From a checkpoint of a small mixture-of-experts model trained on Wikipedia: a sigmoid router, a variant of Adam for the experts.
Below are experts of layer 4 (counted from 0) of a mixture-of-experts language model. Rows are named router (the router's row for the expert), up (a neuron's input weights, with its number), down (a neuron's output weights, with its number) and show model dimensions 0-95. Each number is 128 + 32 x the weight over its row's rms, rounded and kept within 0 to 255. Numbers have three digits each.
After each expert's rows: "comes after" lists some tokens at least twice as common just before its tokens as in all text. This comes from a sample of Wikipedia text that the model never trained on. Tokens count by the router's weight.

# expert 62
router:160124107144114134089155107060095111113128105063124147085119146137138148136140168130092123124110078072160122088131155151069215109165122080177137087109135102058175150126095151107130100123176153169255105079142135074129174100061169114108108104182123185099110124178129088113116109123119125116
up0:082093150143125097122153043116118149116156122119167102115125168138134137093163107127135095138094129117179121085135155110133152110170097119155083133137169183167114119167146158100139177126129148193123126148118156100142127093094155118043172108143140082123067131127139123151103200127134171172
down0:094138089189144169115096134134063149153197081123101128111098144150134162149105151096179083098163087058156150129093163158169125162151151153177087120111177118098168145099130107116116089153107098084135127086097092127181113106129123102112150114122080154162159125142129132116091153151205112102
up1:161129106077190137121201111098135102125031206138116186080224152164118138127140173167120136111117072106104095149113097090147125170112103117137162129166114110080136113081109146082157122177114144141122156128121108143127146150092096150100056116126156142126163144131098134131106110132161105149
down1:095076123118090119136159074146135132101130144142088187067145163106131104095077182182153148138130152140109159125159165127141123137099121115101139185178108117115096102176165094107155113172120030081137137140149208116123119106063072144146079158121136128140100111157102137153130082170140112120
up2:092107109131129096135078167103127117162128106119178168155097116126147120115068146162129100083135143118162159086138113161171096150167147128172089060128113151111116159125124061106150128130085109134143162106145157093174130131123134124185092195126189164115163151098145076117143077115113090122
down2:158122139192176171123136098154158124070078107124138117127159177133113159171191166163151128085155083167176174117116081123167158136172085131080155145103160142073113157153203156163157122157112163127128153121120115144133123137090127131083107130117104153085089131038132098096138139113146205113
up3:107123148140130126090116090138118133134103085085153174122093118134118156048136144161093076148126075117085127138106146153131108095134135136143075136170133109095175107085077112184115126159149147120163052145148047127114139173135123120140127089152142176170091108098144188167106074115123084071
down3:100130130180136087145145073198157075110076071100123153094099141110128088100150090140098111135116168144116134100107125119169116095119115145116148159168174114102086168104131115102165158144202169061095183146108142096122148159181075122098111133141146135177133096135133200195132081118148130124
up4:069103138123158101087199204147110110128133106147168187157151158110160110163127147146110150149163115165137159150073155098151110121161177144100120050118142172138130163085177133141114128142047135124127158152129132091107111105124159088071108148119122187133111185106102120163123097135124140154
down4:112199138148114084096100105099175111103148110069164143119127114186160096156138112145124097116110081164144079146119071123120187081166225127153102109124099115125090178144095111124126129108094092153138140150155098147123146130133128140161131206103096080116153064125089102162092118108130130132
comes after: "1", "9", "0", "2", "8", "7"

# expert 117
router:150149157056150142095123170089123065139100120043105177093132091174134201128158087136146130139125139089115135074132078201115163140146159042139110141138154112072132157143097065168111091122165150148171138116177131158078142165116105133147132100157121157178164162106071143120112084099115122129
up0:144139169132125130111148147160106146136128179017138136040137114157129150106165126112130117117125212136149124124169131112111177141091134038130131131141140153121111166074068098186097100101121105157128119108137147124104155110149090174145103105154147173136099146183117114141142105100157184129
down0:015122133097086143131104153130129114133133156172152119096101135161128087129178104142091149157142158142167114134152113131162112144089140172115131102137170125107157076121122169157112157164112063128103073137099144144070100088113090130115143149116116204057130159098157089148067117093130157113
up1:124070115070115156148106152129181129166194129098144100098102203123142147122112141154149139154165173102157187136079174183145133099170107108157158106153138130174184149116109111166085117123141162162126124121126081093130124087085108099131101118126114115125124131125109131094188096123071089140
down1:071110145128120124142095104098132127144119133125123158122119139126119075189155090084156146124151132081089142058186173157111089140112092143084096162135065125198123154100105110142104119147123112115073160155136151137154118121124133139165120133157165120100090132133143103185138094210123148121
up2:162144119135139075133110141141150060190164079102156092173122141113135092184133105117188137146132135127115157113158156128132116138147074146175135130153164077104120168113083116113071114072068147104149132088151118161127097189162146104103114136155170152133107116125163130107184049075077171159
down2:160097154120092153150148164090208087171146116162093097185110146118139140178160107097111178116098157094117155086131203132150116150125108141157162108107168137162145114105149102139125114127082076152113101090092150087144117145139102166129108071183130181176085135130116110124073130126130106117
up3:127130119129160149128124116105146062115075116124206167102096142122155137171155168155185134149113137220153090105115159164125113140094157117131070122156137190137113129124161140149098131125080131156127125124118049111153134151234156099133088134119136114148089164095146072111137111102157072110
down3:061144114140118106111117103114144103149151131139158103144126084131119158120148147125148133126113201129087157159137092125164136193157135162088176227146135166153099137081093111160096127130089081114142147177143164108135157107133087094138095144143167063124054099124170158145080082129158147117
up4:148082102130138111139191098120129145107077180107112101135106095161117134170192090082143145146140120184175181133082176080120103170107097146143171105173134073141107120124092159126130182080168169113132154097111104146112157100076125191121187134149064124067100083165107149143132128106171125174
down4:089146114139116107126145120104165136128166090140147143156148005136101118092154117095097163121181092102236118144064162132107132163142159146145080139173115141157153121163163149156174153109183092126139183134119119145127159100119100136130131156092164112150184110107143126195109108117181045093
comes after: " L", " J", " N", " G", " D", " K"

# expert 226
router:139117092081135130109133063107105116114101186133123120166172096131078160102160135093103114191117174128111154104126145167052149165158143118115156112162116114100079176148125158116146050095154102166182109068171083129130162140166177114083131103159119181149102133150063130090091082104115145136
up0:098181134118104103157169103121099113136161150089142161156148112158130173139130123132103142150083164129157074130159175129091165142130133114096113158153183147088070155187143091139130138122150095128151163133150084102150056180137139165067153150193107170125085178112051119090118138071173110136
down0:075128056124089103124140170163158152139122171167182171105118107161203105072142105175126107177135133084149109095120171158103136087070104112185071112131078142150177173093148136149123099094097151141139110118083117110139115111131109114103189123102110144082142131172093114135157122109103140137
up1:144122063136163072093091098136124106133133121117099155130145106130068177080149141091117094131090182169105145108073168130109089099061209072095122147166118120109115145154104173142085119141133174134139131104160095135105133086141151147087115112131100154127165142161080155224152138132133123138
down1:141128074186072132138159125085147189143152119096132126116150120057092150176095107146119123118122167068100136131179205170154141117075122092175116112160080101136120152104145092149130120185141125147136129102193153135193166107211097137160122126124130128137103139107129144174108139124183148105
up2:130043144138115116123092179061123097165116092139098142175106147148124142118115133091118099134140148067151057126171119159123125175185153116100136155106195074047142141100134060064124110118140191177164115113161128092133106163147136159091102112165150146154082190085148106151117131150141137087
down2:126103145124113149114128138083106118176147121202124113112147170081134170144132066142191102154133114148173181119085147124111107120158133152173118079113145132148112130121146123145175139183092078112145116027167047149150071117160146113136090116154171163141173173093110141080109130094104118124
up3:105154122088077089107072171143127113143084072119114106186107182132093120100077120159108097110149130083156163101090135116113126139120138112115170088124077135115153116114051155111026144084186134202161043113152138128143134207033152167183113114152176162160145099111127128124127092168135175121
down3:101151132170099134091136184162209153112175119142151114112169171167149087051127148147138119149083165126148157139122102140148127167108113113107148056074158138131139172113080143095107107117087153143176118153143152068155119148096162154110105126125149053118103143095167124152108136102119128152
up4:128090075074114115075153112072153108132162170149114179148155153128068129087079184158079115170057132136166116079129111158126122106090172091111078083120106129100096151124105150108125049113118171145132111146159105105094114131119179115109104153127105158115116203107182137082155081142141062129
down4:122146128124114115122144213127115188110124139093172134121078071136160189125108150140108147162098148101113122126102106118100146098125141160151144162132137130142143077119132081177185116074092075107114102133191069108146140084130156111104111151098161145124141106118106132149092162183080127131
comes after: "1", " ", "–", "-", " particular", "pec"

# expert 139
router:175111104115125095115168089108089101139092108119110099126134166148096163113164129110129108156167119131155146122126105094053162148142158069102167112163149134116129142091123087096109087100126153146179098075238059118138139135102193050140118111159133157172090160133124110096128125120085181114
up0:098149111133162156124120120121169127088093106126127113153146133180198157091071107155167164130106065069095138154162134123128186051120127116129103147119147097101139152122113137134189101152111129108148143099112098088082201198104096145132058129131206164183134210183126133127060122124115151159
down0:096112087143099131114083128131163119166153106151125128117138091147147103054152114103117152158119106128092136136132139031132156086113066136108116162119100134105111102179102112122161105181114083137114121157143125086072140130119101105176065139149222107127138147182189063104081124133160180131
up1:094111127101094180129148101108131088089147129120102171091117068205111124112103045118174119184097068095164101091158135126135133067150137135171137081143157126165129089103093106160107133080142165110128170102122179135145148168121146076164129139128127137190121091126129177089142133125082189152
down1:123155119157156194110173119161173071101104130133105117140124149117119142161163102119158130100126093165154069107106120065124123139124098105148119134136067194165171126181125110110118062083122093138094121091163110090148138099101171098062107124119140109137150141127132095140119134121128137131
up2:111109114075103119123144165145087128098134079128126181179097159138169130087118127104136137145121114177135136109102136135091081126066115123130103193121083118133135147122103123146129074199141176127163111132088112128133169133145132110122071116104139153137132115083168116101127122128163106101
down2:110072125095107135115155121128133105085159115118104161155124113098178146151052130088135098133090144117156072156187162134088111130086062147150207173098129093128145212099130145162123158138134115118167180142091152117128140145124115121179136094173148145060108151073118140119081130081159136139
up3:108146106124057147140187146145078110103144110174131124160094250151098166136139135077133109142123112151110159095101121092129173135168128166100143048143136186135105133146140133139153095148128075132134112107130121100136055110065186107142120118188148127098108146180124118068110171145161137139
down3:167112145164138146117193106115093167162088149117132157112116100109108138167144084118108141090092142150112102161097104077180107168106110233167109191140143106109142088104124064132133109129128155147112111091132138174106128098119056090124160140165146151173163120144108164091125150065149083169
up4:112156106124141119149109108185119088173123211136038098113127122125100173143116114144189083119158184114129122176158084170109121082169147119079146102108127150151086142147086186096162082088120160158117123118173107151133113097062150120150150126172118189116105126127172132124157132107112157137
down4:134124124096143146101097172108135123134157147158129082070185115084105141119149103184112063127117109154134132152103133186114069096192171097120122156131146105111141192151134137148125181100139122151035113091164195149145153123112104135107170104127115128086084102115101185157117138168200167130
comes after: " the", " to", " and", " a", " was", " of"

# expert 153
router:156094096130135112096126102061093129139148165097124132092110140147103152142151165134118154126103098088139097105145117187054195168176148096100145096088137080046150123125082132098116101125166156149255101039127115077138148138097187096117095096183140179089123135179111085139112115131117140128
up1:093146131089092126096130046100112083140104150146094138123087153116084098131132072130122120115162098112099159067131118121161112113105087145193129103149127169138106099125143106095214134093151169126056185134145125154106092220097121123150192113148119117175036145120081170146118148072152114096
down1:129144129059101106160119080182108098135050134082129130125173120147119096068166123155101133115121119110138129131104115066135085039140144180143116141197103198145140086150086125137180137142108121121063144172112132148095092147160074096193179138129114122151093161108117106155132120094170086126
up2:116115169121103123136168118114045129137138083116062157182084151102126157117141139169142092123151136128106171113056150130153131144150084112193135102157074143113142105101122082105118194130133137183118122106148156138108072138127142129097202133175095090149092151121067168133120138091166107151
down2:100112161150088163133162083164146128146118078135087167164198107134113116129159128133135109163110127073144225132110129134101089091132144142073144140139149167122091075169120160078195187126103110138132125162154055146071100145127122102158129128107146164142143195045145135148164088109150126154
up3:075170110118111093119130080128111131135095165082116177138042122166098117155118169170126113093118134082123144124150120135067149158144157147171121074145158143120143086130104155123076133136144159140090156138115152172088126105065137167113128164153106150108088106098115134168144177084097146167
down3:148075158156151139096151142149109131118191162142143112112190130099131130128107113141121097115128106145098156123147129078146101203087140134089136170038121106100076158056155141112104173110150181127186127113156109091123139149051153116111064101143101161109153085181145152138087123138129131143
up4:101113154109165137163132169165121107131173103218151118176183153097080145139118092094100108222164133156105156162090103164198157154121184133072173073109110165166121142125123143096133127122102132120088141138118131118093041114147134083134173139108118156131165140101111176154124161127151128086
down4:118143135123106130127126138136163142166134105187140110176082059131174106143146191152140160144128187112129103177107154152137117029128174114187119102164133079165127138139148104132097053147111141073121186137153112136077163116152113136100134202093149114108152108151108127132139129179143125098
up5:113188099108183084124142153196127121146099139171117135113152119106145135131117103141129140136165113138121092137129062132205086177059150137067140171142089095125129104144122057101127102160157122118073172166122121164103100133094101133104130165095131112115132146097125172118070156117168099129
down5:127164151126132106117105109111127182122131146161101167107087126148084133102117131127101138129157154162122093116114166118187163186133170104147116206121134067141122120159139084120114071163142089139176107156158178165135188118092082159074091170147102083117126132150067129111143111176163107112
comes after: "1", "2", "0", "9", "8", "3"

# expert 39
router:150117169061123117094145080112058125135145115076139174091175138154125182125167147121098074119134130078144112144059110161032200094120132121128192126140129102109138101157127139162114129137138135176148157041156095167143163155105092117110157139155108147147077156138115113118127114100085135156
up0:176076177101110165141086167056117148141175117128160108129104075213113139105128098099134162102103128158129164125096109134101175127156139116179127057123089122157167127116116127131112110095117089112146131094137136129113112160205143110187184108158168129128103173166107170095134138122067161159
down0:120107089162150155136146120175144157090132192144129078116101092102172095125139130110124129144144129130114155084154138130193144124118051143081151113109118109046133133150134125106119144163169131106081112151120171109152120125056208073112128170116083151139126142085065165146112141065101119151
up1:140070092159064093141104071058101101108127155111124115087125107174152125161149157211118130098065118174110135104166168103082129137198117108165103092097127125071156093126164062118193095100095140070139120107147134045173121177130122119188142113138101110176114165135152113148128109100182118147
down1:135166071095133107141104091119117124139090140116135135122131150119085129094153108196098101114116075138133106187160134132089163099127154137128067104116087162180131193194185167131131137170117186134108099106100125140162127177118184095161134121128063135098086128081112120141151125083158194136
up2:143143053119098139121105042115115120176128137167185147150170104086136134039077154146111126134145111160120158119166087120125129108101139108107164168122123177105088145097107111135086164083130145129140122056153088127167135126133132167128154125158150178119140163174084169111159118136156075126
down2:124158172120151114137017083198177137147093138094104097185153076114076146119164157128142114083173178156131158120117123139118095133135162136138079123218142118109101109131141157113135085140102107153128147117176084132162171123146186091109041051125107114158144125124139090170069105088157145101
up3:130157198129145152151172114098036134121122143054136171130110094182149096171185181053135114129082120187127104150112137116063112119138133130088176161148184108169130143130122144117204164127128128113120106049128154140117117168064115106089117151161162118087075111178142122105119139168134108127
down3:148090071151107126117109192137169102062152148108082134138206130144160141112078154174125101136139129119109091128172130115121159133131047119128121136120080098128112151120127074163084171147113195138091142108146146161135129116169081165079110185137134139129087107156088243114124106099136183125
up4:109113138127132121135121096154129131136188131048069185073126015152094180155121172132102126132113100069085164132162110083055145107121133122150184143110175207126140109141118132109095181147113183148142133093126143154169152164140131191103132162124117149152101117114088196116110160100062167114
down4:123125145168206171131142089156154194129143154121156114136134116099144061192133112138105112127152078160133079067121126092094089139158138153096106108183133117124130187152152150109108100174169103113148168110151070131156185138126205170096136093161107128079101125136070148064106143106165145135
comes after: ")", "%", "0", "5", "6", " —"

# expert 222
router:136115142093068147102151117091073045129165100049106152076114129207112164163081141125116140106135114063123104079101128184109189141153123056108137114113156130124094132170132114141168113136122121169174131095165131094057157164116144073112137166158094176161176145141114184156115116144083095125
up0:142131079172118169148136104114140090148162204096134104172125139151136140101131106079154095107182144136168105157175118173124143153172156128158056144108190150143100153100164083059123142145184118129161094132120067076101080146124140166093087150134176144099145163089130120102159094152152140156
down0:163121075106116109129052108150091126133174154127093100062127150122170109055123179076144077114151133122119132101157134167124119124099122138207160106153121145125184143118182186108126147057127155127070106110119116114115179112113164105138129138161163114068119105116129126113054151090188138121
up1:146130086159120124087182104110112117101159083087175166109134178156114134157136211120165118129098107076152166085088108145103137080147098088152154176118201126108195132168132202137109128080151161153131142115118165062162125152125113123157118119136160113157097092156111111089087199115128079120
down1:114055116149187122124207163142163125112099109152122134127115133125185120143125108129137147108080210216102121129103232120136116082170112107099105120120181106130093144070170154133122138140128098071118072120092097074119095103123091132079128095131162115173096142097121168106130087088123148115
up2:118101137116155147115158146087152182093155096122137108110157104138122146107130109136099101117180109066170129111128098132134149182151172142069130114156148121120144127117158105201104092103108101163137106126133105102108172095099162085074116131142110169134122128125154188124137153215136100100
down2:177083072143154155135144133128142125108195103114119180169087093102130123159115108135122174113153087162135181075154122129188104045107071107140101128163112146154138112118100128135212127175157121156080135085143114134148123103115100203138180133147112152150120144105061167132186142077165092126
up3:118099110059099114124158170137126091126140169146101103155130139055097106156079122140089078150157169171142131136158095115116140103162123156104170131101138092166171163091141129088123142157123132158161130130146122101105136088140145060172076140138157159099120170095117133131166086122109187112
down3:165113137124140146151086130132150151142123215133137123089128099093176130171101180083139074099104182174197147129116100098098138139151088164100151024140142137108137132112157142073127148102125138129120088113132131164166202134112209062160121089153103079070105160135100155113112113122131099131
up4:156094167130137161158173100111069136113128157165152140100110134166125137101135060136116115112142064118167077127118071136121203147114170168152156117130131078109108134199174102029150115159146091113151121103121125126157095115073208111142176194144120094135114199104105139149139109149147089126
down4:094116107114137233125143095150147073150155055127087103110131113064113110112151120109136173149193124067185160137111097171118119129093153174153147141156126099117110136164197155187078108121149106086126097069181166214114125140136178115125164132114108111115123169109128152186139136142092065128
comes after: " St", " st", " P", " L", " G", " R"

# expert 65
router:148084141100064160103113065141069114156119140126120133153164140158103154112196135147160088098159159146125147145144086095067148095115146134085124144120175081099100127141155142083121148098130147155154126000167074141087106138164124132114150130172106105153077161122060080116132098134131112126
up0:172109138114160137135145214164125093094114131130149137171151137112095140070119095119143106145141180139142156120127100095163095122112115122041176135132153095106086123155126115118113042094168106120148064120150088144081106137122083110072159095126134145154153142055113112062158056197111136131
down0:165154133185117121125145148173100120106121125172091154123129084106107176101094155157139164109151136130177090127130126152108093145074130129092118137171104098119192152102109124127103158125135133128092082168135140089143152104141221062088120086107154169059135145152167146110080146161133110114
up1:099143131113076088114083071140104102181072161130161131143081161152139127083151100156134138109134111147168129109188094109109125145114059111115163122185140175104107162104151126142121155069150119136149111054168114090114137175084177130103121098176148140107127133094097135098082066088147140102
down1:157113098131136107111144081091187105100199138170138135095139165132154130096126112141122101113092048094150167127190175157147149129170124163129156087148079105065132153124118181149050058163173166123104129137118106167163188093136116096131158122139123134105120124145144160139162155158145211124
up2:170114111111095105109130152158154108199113131144151147104168199105097131126071097164117118142183147138150102189113093146115110096117131130188123103166105148115082111118144211154080159077218144152141132136145104105120114079099178168097064123095121142110162101098102102155178105097156140120
down2:100183133175117181131118059111152156072074121114122105099089121121105146170167119156059194142133115175126132083108171155146116197194100156128148143141116086142149182166184123143131151106148126107136120179087122105182186156120058112168141107145085103116108142097119155150159085143156133121
up3:124086104107161126105125117039141118120140158113104143164186150108070120138178119149123143133108148133139128141123164119165143098230084134121100125144141145102151115085125105162110112135140107072136144117136131095133111077065123151132111164107165125086081119192117094111174127143092146155
down3:111111107157132055136090139192142116083141130128084104151101125105118105098150134123176121165117158153134081137159117187165070082097071138134097139100114179169117136111181114108127176187075134108073101183093169140105071180126170114166123118067136096120130075118120116155092186141125078115
up4:130097204115131092106081143121135155088174138105122120139154112116082141184179139101111111147144122056127115136044088132135129124149083132131127073151049110100117085127113080121091121126127127096120155146121091112150217146062140109146133086100150124139105090137111114097157127130114125131
down4:138133131105100139120137087124071080096170087102127138178168133130097118165108153104114114115102070056124129128140168093141102129094119112165191100100080104155146099154121139082159149146084180132107147145149141154091048152188159119106159169134099131125131147093165177186135137173139081129
comes after: " |", " ", ")", "%", "==", "|---|---|---|"

# expert 98
router:223070092114118145110137143092094116127095150107104109149111096152108146121155166082117115157173103110211141143099095067082146140105139041135149115151140090101101210140120129132160123134182166115156106100203098138103143112133166104127154142158135171173207101145119120097110113084081123115
up0:137131151094117122112137168114097146093159113100135122118110098122077133136199056131107134167104114131146172090149087102101134108176159117214173053152146100141111142157108106116084136108188135128153127111147139162169127133080178113169100080167141151135120095148111183146216122119080150105
down0:154093104160121112138111111117168147142102125132170142108145132086124135147165093118139166153165169139125095144088183169076148071122148120081077082169125088161129119122129135204139137149104102150108111132105115142142135141075109183167139127189106181071128177093126149094175157138125180109
up1:152187118122147151126066154149194082139079158108140096123134124098129194093080167070176096104158133114104140142120104145124128126100113161101080113176154184137131114095108115199186112136147154123143094141161092133095173133198079094094095112161104137098153100221082090095186126091152114151
down1:192122150161171177123084111123188143090059165166143103136160085126140073083109188093138088138133128142104105090116075032109121123176099100188130168119107111138061119175184097155190058176163129121094119086158156122078146111166109111130145156156107120117135148109088141106116103084115081114
up2:100158147092116089132170127124099100128155170101169118128172183204098128146135132127133103148131123084074132085090091123105150169091129077165180176117171118088113141194075133139145153115127144116142114119143144120154139156087136135125065129131160168121154125175086025150081180144165109195
down2:170178112142159171119141132173128125138098128182151132168122172138165106156107123109119146107081080090160100142102169116112111131100116164146096146160164132111108146149181131133111088133123117128098085124154119123067149105149099127128115151115148144121187059110195069154145133136133164134
up3:111113112088138146102133108156117131089147160088136103142141163172032128054168096069133102195124152141190125159139074067102143157093194120134171092124100132116132167154135154095089105109154126155126132120138098179139073097140181116148129106156169182109162108117143119129118154135093193140
down3:118106104081140144122170067157140140071212125153107173124150122105117146151078085166117098097126140095168109158102133127197109143155102186104117140119091111166176189103117128151077156156109150080041149151111148153152055186180107193163166109154163127104131095103153121144120200122097108137
up4:141095167147141110115109155107106141114157117141165104139143081162170143184149128097083122095126079093152181127145155146087199026140121114142130176146146081135127137134085193124144113139135077146145138117159113084115092099076147149041185156162171131070157130188148081094110190141149154096
down4:170104157155141169125128131072127091104157113157109122126132109108092112142146134091117146104115069108152216137162132152170117100101131145113097169174114121154099071109130123130148137151154175102120090093118161113115094169093122131052196162151123167117176183028189131136149108085130110125
comes after: " the", " to", " and", " a", " was", " he"

# expert 38
router:162090115111144165112101107102112116140103160126105167140172123169128164103185137135120110121124156106126134146123106119054180107143149128071143126125154077091143135162129106162068125097151138153145145030147100123092102141096086135098108137158074131150170174141059119080131113121110148135
up1:148171062116088060118082123088151136129107099133138155116104131122119111158125091154144132122146083117138159084105156127120113147167138134144126096158152130078115171140097099134140167123188190129139117101142111114150127167107112136128099100150193171152166112114094162173160120090146142151
down1:095111154130191099123087156088112149123111110164112123127147144099136111142064095182151107152068092112087148144148110127126148143113101097100106132127125135140144163157145162165081096163139093122107136136117172124185094147115113161120145206105138135100131087115142085038162188145095079143
up2:179137142135136166141195146133114126154102056123120162089094118095123139134091078097133104121079123123125112132113195139124125171125145115109133203089163127152106186151128103090127141131209181139129102151136147156146054153194112152098145088141158141141150119118117119117140067162207088102
down2:127188126156185144127105142070167159078091120161104093116106184108117139114126130131138103150125137129135133135086112097102134197158150134156111101166128143157152087161114124114106159112076061162112160140118108156136146182107143057096150146138138134137168102130064133113189168194087083133
up3:110121166122087150153152168102086128152152115122155149156124108161153120140090153102104171164122128154121094085148140151155146130147166119080097140045181082174098128152096166155158124093075122090133109139137179106134124046164099066067180108120140128119118152139121140151182094107134113138
down3:114144159112138122152142135143161149119151103078180143113090112099147075115096132130149146139149109187151130091156150043124110154137169146150141132124123129163112194163151125112085119194138101125181082093126117112138120114091187085064130112133106055141039138098087089128144090153103181115
up4:115101064138157144116164156112129094111122089167164190103133142170137141040155091087117092144140154149118148138112090107132116123137202112078165165123155105170048125109137109094134154053127168115131129119153105173075122139130117111123126101125078153158135108084111149123145090189140180182
down4:209097127112147138119184115171128119148087143190140114131138199124131138120080126082086106108157098110190143117083145158146111113197131110097120111163123141147165069141109106128130107178116117140112104135154091154067144119144198102115169131107091094151113132152132106131098149114161109143
up5:117097092139164100127154119138126138099149170152129122112134187122106117179101109117126090134122040143155115092102099171166143182170174130105138135151138119108129130106134042131163132099083089170144126138149136133114191198146124072101137124140154135125162145077151132137097163124136134170
down5:085129111124141173132087093077134117079139089117113108146160129106160089105158134163151123138143088131183089103128121146096179046135115125168124148098094177073123182172184130129116132147221042150116111155139134128158109085154141103104112106125135176129102145107100120151163147121128098113
comes after: " ", ")", "0", " —", "%", "3"

# expert 241
router:172122159095127101109137141115045121120131159077119138103164141178144162070151177138132112103137154080147115148084099179036194113108112132119148144112134053109152141151123161169127116154103106150152154052149080143134139120130081127086168109166130124111103181165095099096164113127118133120
up0:114139144113085131131215088113125125101162139114100110083127105138076140125154105129117179153108096064114160130151104118087192097121146128167107132152167170163117110148133184114126156085093143131133130071128115113120189144156165098136153135124111103116081149113106136094124123130097133123
down0:102116143138145176111157085138162137128182154136138089169127099092131113177091095125091085156068116163148075136106157115155093142122119147087108131117145123117145190110140183069170170147164181096141137143183104108121114099150186135078117147132102149104118169142105182111115209131125127123
up1:136095109117098102136124155081081143140099065164184155132135097105088133062127176125104025108123158139098117138128146146130049104154146108133141169167100124079137143133123118136085125141091146108148117113142103115112146106178133133139152065167199122201127196133085073153065150153167063144
down1:126135109110139183149087145127084119092117091151191129133114144085122119141159111056112107087114113099180169122099119123089128111119144095153179146159099188092188102097165182141141148124093123121140134165181124158180127032116138131134091083138084131143119187133117096180066083181181098106
up2:100119143095138148112004091069107095185175104160174102196135088108122107136076098085113128132117118173184088104138111159125118139215173113116118155141132138145101151151150097084129146074142087110143122061147133098149089164086137133109175123144183103094111188161131123140105082139167150094
down2:135165112129158142113138157149171148086076110152149119137115090113136130168083152096053112119151135103122115168091127126135155108153098100100119144136105228123124143108168106104112163109090146096121102127163149172115096154065191155100070134092067188136128107177132137185096106136150119144
up3:146066160133087097136110115121103135137168079038115138075136070152123246143134161146092094120125159133106076144086103126067149084118127119159167122134091120104144109153121129145136080143080207130143117118151071117173163082188141135161177118131161151202064150091117147087053103154093143137
down3:093106076105149143137099112145106112121129146188169156115099174112128119118141114123142133138150096090139145096132180133119094122130089154125093113165132180097175179131154145061147139097141087109138100167169080179120154129125178100204105126141078106134142148062117060187086099142168134113
up4:149095145143171088109118126137117096118138121113148178090072122142134175133082106112135151147129125091124072114211100176128194093120108124162135082108121125128123151113114186117175148108106151141133152067141074144111166128144117077134108092118106156156177152130115217103134131174047164132
down4:088148205095189125129138114110119112131083196137114081168162161106118154153173129157123173149128157101169156151110145105161089125091099134204091163126104100119118120097105168104110102165144155134149144133190133113087170172077118110111096096141118126116196169084061126110069094142168152137
comes after: ")", "%", " —", "0", "6", "5"

# expert 218
router:171074141102088158111138138091128134090127074058102148135142142180089150097128153136115072111076105101137138172179170094068144127194086079142134092174147069120137126113126108082117088083164127152181046101182147139069099117115092127092152067149142113147099149103090140125134138118101133133
up0:138139103127145159082163112142096104127109110131105186123207130169130168084128147136095080138132140122192083113112131158135134064125157063127105163158123153114155175116047183123155130168126109144185151077204110069148083123088137113123071156204088130132154206085089084105089123106142152130
down0:166097088074098160134141161137076150150179144078089106114159111160149154106120149091135119148146077130168150141071172147129122116066139104160152085094136119124064112183144168189143100155072158163151125091140081118136151079102158110117135110106151124077106114131093074118147164105102134125
up1:179121120153101123128141121117152100125172100100117170095180172155123183146119129094128143112147107128172103126110107134133098168152144092189146124128086102135083158123074113053110132091138093131163074173157119160112197164120124163097089126128162119122175127198130137124121083150134111161
down1:189135114083146114133107108161122051154151084140128125128124110097099110181136150119121144118139046069121071088100205175187120127086170237109137178145076106123146111137072077186157099172122138118157153127090069165129142082149145114159079155120140160122161116130113126125197116152178133114
up2:097131131103129051113144118120085122167077118145096151087113125177193161120128110137122146191124058120082088121112093174125108096145156147159079053133141133129078112111113135127138168145133102157139156119136130081111159119107125109157081162120152120150171162111187095131153159170188107107
down2:125131078092091109140102146133114173128085153118115105097112122061175170158173126203119165122089105192060099124135124145086150125152112147165184115115129141123168091136156109124124137190120163098125196142060116130170192117135093099107076151125163135092133116132089188184134140148163115112
up3:197136167086116086098165132095142103118064082106135187081162141190108118104120077160134083161078126098133148087126139158126138078189157093141115109137114104161090177119047071168088191122143095163187168161173133136096122170122132089160119061168108113148179124149122148116134173110113163165
down3:139118060098096131104117117096118108166156144151156097145142145081105089126148173180116088102108075135087141109078188157126147143110138100140099142149130066137111173109144090108088146087046159099136148103111136137112165159140156121124106162101129130082140144118153089119200138061116172140
up4:066091202085172123139132159099117131166088120136131170095093090171110174121100146118100180136144105126143094155124171122123107122145129134142127102182059138158135138161132101149104154153048184142135132036120094108101126079089140101136103138139134136093171189174120178112122142134047159103
down4:140161076098102134118125113140096145204147086166173145093137151136139158153150149172106090107115166183068174112088155072178096185110186135166134159087133133130150139129119102100079126137085155125081126121108134177143180122080153097157089114103129144156154130170116077137140065138138152146
comes after: " ", "1", " |", "0", "3", "2"